config = dict(
    num_hidden_layers=20,
    experts_per_token=4,
    d_shared_expert=64,
    router_noise=0.3,
    head_dim=64,
    norm='rmsnorm',
    positions='rope',
    rope_fraction=1.0,
    tie_word_embeddings=False,
    learning_rate=0.00455,
    warmup_steps=200,
    schedule='wsd',
    max_steps=9079,
)
Below are experts of layer 2 (counted from 0) of a mixture-of-experts language model. Rows are named router (the router's row for the expert), gate (a neuron's input weights, with its number), up (a neuron's input weights, with its number) and show model dimensions 0-127. Each number is 50 + 12 x the weight over its row's rms, rounded and kept within 0 to 99.
Before each expert's rows: "comes after" lists some tokens at least twice as common just before its tokens as in all text. This comes from a sample of Wikipedia text that the model never trained on. Tokens count by the router's weight.

# expert 8
comes after: ",", "ed", ".", " and", "ing", " of"
router:46 40 59 73 30 48 39 47 44 47 48 46 28 44 43 32 52 48 75 41 58 48 46 42 58 57 29 59 52 56 26 48 42 28 82 60 51 76 54 44 50 53 53 50 48 19 70 53 29 45 53 32 57 37 40 34 46 47 59 50 28 50 49 46 58 55 62 60 58 59 51 34 56 27 54 37 50 39 68 55 36 50 51 51 43 50 37 40 52 47 62 46 39 53 47 51 57 36 58 43 36 45 69 29 53 62 59 57 49 53 74 47 73 42 61 49 37 22 40 54 49 68 59 48 74 49 32 34
gate0:70 51 58 39 61 59 35 60 63 29 50 22 30 34 37 32 62 73 35 54 49 71 51 56 48 50 35 48 57 38 64 50 40 35 58 50 47 63 50 38 54 46 30 67 25 52 52 35 76 37 14 55 56 38 49 46 43 36 47 45 36 35 56 58 44 42 51 65 48 57 65 49 39 52 42 29 63 50 56 52 56 55 61 50 37 54 36 61 37 55 52 55 48 60 53 59 71 60 52 37 21 47 34 37 36 44 53 49 58 64 62 49 62 28 54 49 61 37 46 43 46 44 32 70 71 55 53 46
up0:40 36 43 68 51 64 53 39 58 42 34 50 61 65 45 57 27 39 64 51 20 30 40 52 46 48 40 44 52 54 44 52 69 32 47 44 63 41 40 42 65 56 76 38 53 51 51 70 31 27 55 44 82 41 75 57 53 41 50 47 55 54 54 56 45 54 48 42 38 51 27 56 51 45 28 42 37 71 65 31 70 35 42 69 50 20 44 44 49 52 72 35 63 53 60 47 32 45 59 28 55 43 61 67 41 49 44 39 55 45 48 40 55 46 54 51 39 59 62 52 53 67 45 49 61 46 61 39

# expert 9
comes after: " ", "0", "a", "s", "2", "5"
router:49 53 46 45 52 52 59 41 69 30 50 56 59 46 42 56 56 61 60 35 36 57 42 50 49 57 44 29 67 59 31 49 61 58 64 41 11 58 30 47 52 70 31 56 49 45 60 35 55 57 31 54 61 72 53 52 69 41 60 42 39 51 61 41 54 21 62 49 49 45 63 33 51 29 42 79 51 38 32 57 50 52 53 67 50 39 56 50 60 57 47 43 49 59 57 42 52 40 59 76 50 61 48 35 73 53 54 39 69 72 58 58 36 66 53 48 42 26 42 50 29 27 42 53 48 46 38 41
gate0:55 84 54 45 62 67 47 32 46 41 37 40 37 48 45 45 56 44 45 56 59 43 53 50 26 63 46 43 52 62 67 29 33 54 59 60 43 45 48 42 51 35 55 33 53 62 54 46 81 32 56 72 63 53 37 46 53 66 44 56 29 56 73 61 58 49 62 24 28 64 44 37 60 55 46 18 60 51 43 53 51 54 71 46 52 31 47 34 74 59 44 64 41 46 58 31 67 39 44 65 53 63 40 31 52 56 39 47 49 46 49 45 47 47 28 49 60 31 63 45 29 41 57 41 52 58 47 51
up0:43 33 78 59 59 64 42 68 63 57 42 38 55 45 37 41 31 74 40 44 27 31 33 49 34 46 44 53 71 34 61 61 61 45 40 56 33 54 42 43 64 52 47 58 33 35 59 55 70 44 21 50 48 59 42 30 51 45 27 66 72 64 49 46 55 60 60 31 61 34 48 48 59 30 50 36 45 36 50 42 31 32 55 54 55 39 63 51 56 45 60 45 53 45 66 31 45 39 63 70 44 36 62 42 49 51 51 70 66 46 43 45 58 56 35 47 29 40 52 51 41 47 49 55 50 50 78 54

# expert 4
comes after: " the", " and", " a", " of", " to", " was"
router:45 33 43 54 40 51 51 44 41 48 41 58 48 48 38 36 58 51 58 50 35 54 63 09 41 61 44 35 41 57 53 27 38 45 37 45 36 62 33 55 49 49 57 47 62 28 54 47 41 67 42 34 55 37 49 47 59 54 63 55 49 61 58 70 42 57 45 35 46 42 52 35 36 48 46 48 45 57 30 32 45 59 51 65 48 60 34 62 43 38 34 39 49 22 71 61 54 59 51 52 64 48 66 42 54 37 52 28 44 60 48 63 69 59 50 58 31 31 34 64 38 46 55 72 56 22 23 27
gate0:53 52 43 59 52 39 40 57 51 73 50 40 71 60 43 59 71 74 46 41 20 43 64 47 63 43 69 57 57 46 43 58 59 40 49 62 74 45 65 76 68 43 35 48 71 47 71 30 69 58 46 43 58 52 56 41 45 46 29 60 49 47 27 54 62 27 59 27 50 44 57 54 45 50 38 57 67 56 46 37 50 53 52 36 45 26 48 47 37 41 37 73 60 63 58 48 58 47 39 45 42 57 52 57 76 45 27 30 55 67 58 72 52 54 55 54 56 55 36 54 32 44 42 56 60 46 61 60
up0:28 64 59 60 59 39 55 64 35 64 47 48 35 71 44 49 72 44 43 20 46 59 56 34 37 49 62 47 30 40 57 59 57 58 42 62 59 53 43 51 44 46 57 54 36 46 44 47 63 76 79 68 66 51 54 57 54 44 58 64 43 74 63 52 46 54 51 71 38 38 46 29 55 59 52 64 60 46 52 58 36 75 57 50 57 32 54 33 47 29 52 58 52 44 59 63 55 33 37 39 45 48 45 74 36 53 30 33 29 58 62 46 26 53 37 34 38 64 54 54 59 61 44 46 52 71 46 50

# expert 11
comes after: "\n", " |\n", "1", "0", ")", "2"
router:42 46 60 45 49 26 35 36 60 52 60 42 34 42 49 41 49 51 62 40 58 69 68 44 45 39 51 60 37 61 46 44 45 59 59 72 35 56 54 43 72 44 71 11 58 55 58 48 54 43 48 44 57 54 62 54 52 50 31 69 56 41 32 83 43 47 20 51 34 66 43 40 46 66 47 35 61 55 60 40 51 41 47 77 60 57 62 42 61 56 39 56 51 40 71 58 55 43 56 49 59 41 52 53 55 48 45 40 57 57 39 73 36 63 46 57 43 54 66 58 59 62 76 82 39 54 50 51
gate0:50 44 45 64 50 48 42 65 54 62 41 45 51 42 33 49 51 59 47 77 44 32 38 57 56 45 69 82 47 52 56 35 35 55 60 37 47 47 49 54 40 45 30 50 43 58 66 56 52 34 33 63 60 47 57 54 44 41 40 37 51 44 33 59 59 51 53 83 26 69 62 38 57 42 39 60 65 58 49 51 54 57 55 65 39 72 46 57 50 48 59 60 43 79 70 43 48 33 88 39 57 55 70 47 40 72 35 55 32 63 54 49 46 33 38 59 53 45 37 46 45 56 52 70 48 33 65 37
up0:46 61 74 72 48 73 30 45 55 47 41 49 36 63 54 36 50 55 33 31 56 44 45 26 38 53 32 52 47 36 61 58 67 46 52 36 43 52 71 49 52 73 51 63 66 56 42 40 41 68 49 70 61 37 55 56 44 64 57 45 72 52 63 58 48 36 59 22 48 38 45 25 41 58 57 35 61 66 41 39 56 49 38 42 64 44 71 48 57 40 45 55 40 46 53 45 49 62 33 28 41 42 44 46 41 40 57 64 70 29 66 65 55 44 46 41 37 63 68 41 45 62 37 40 37 49 62 71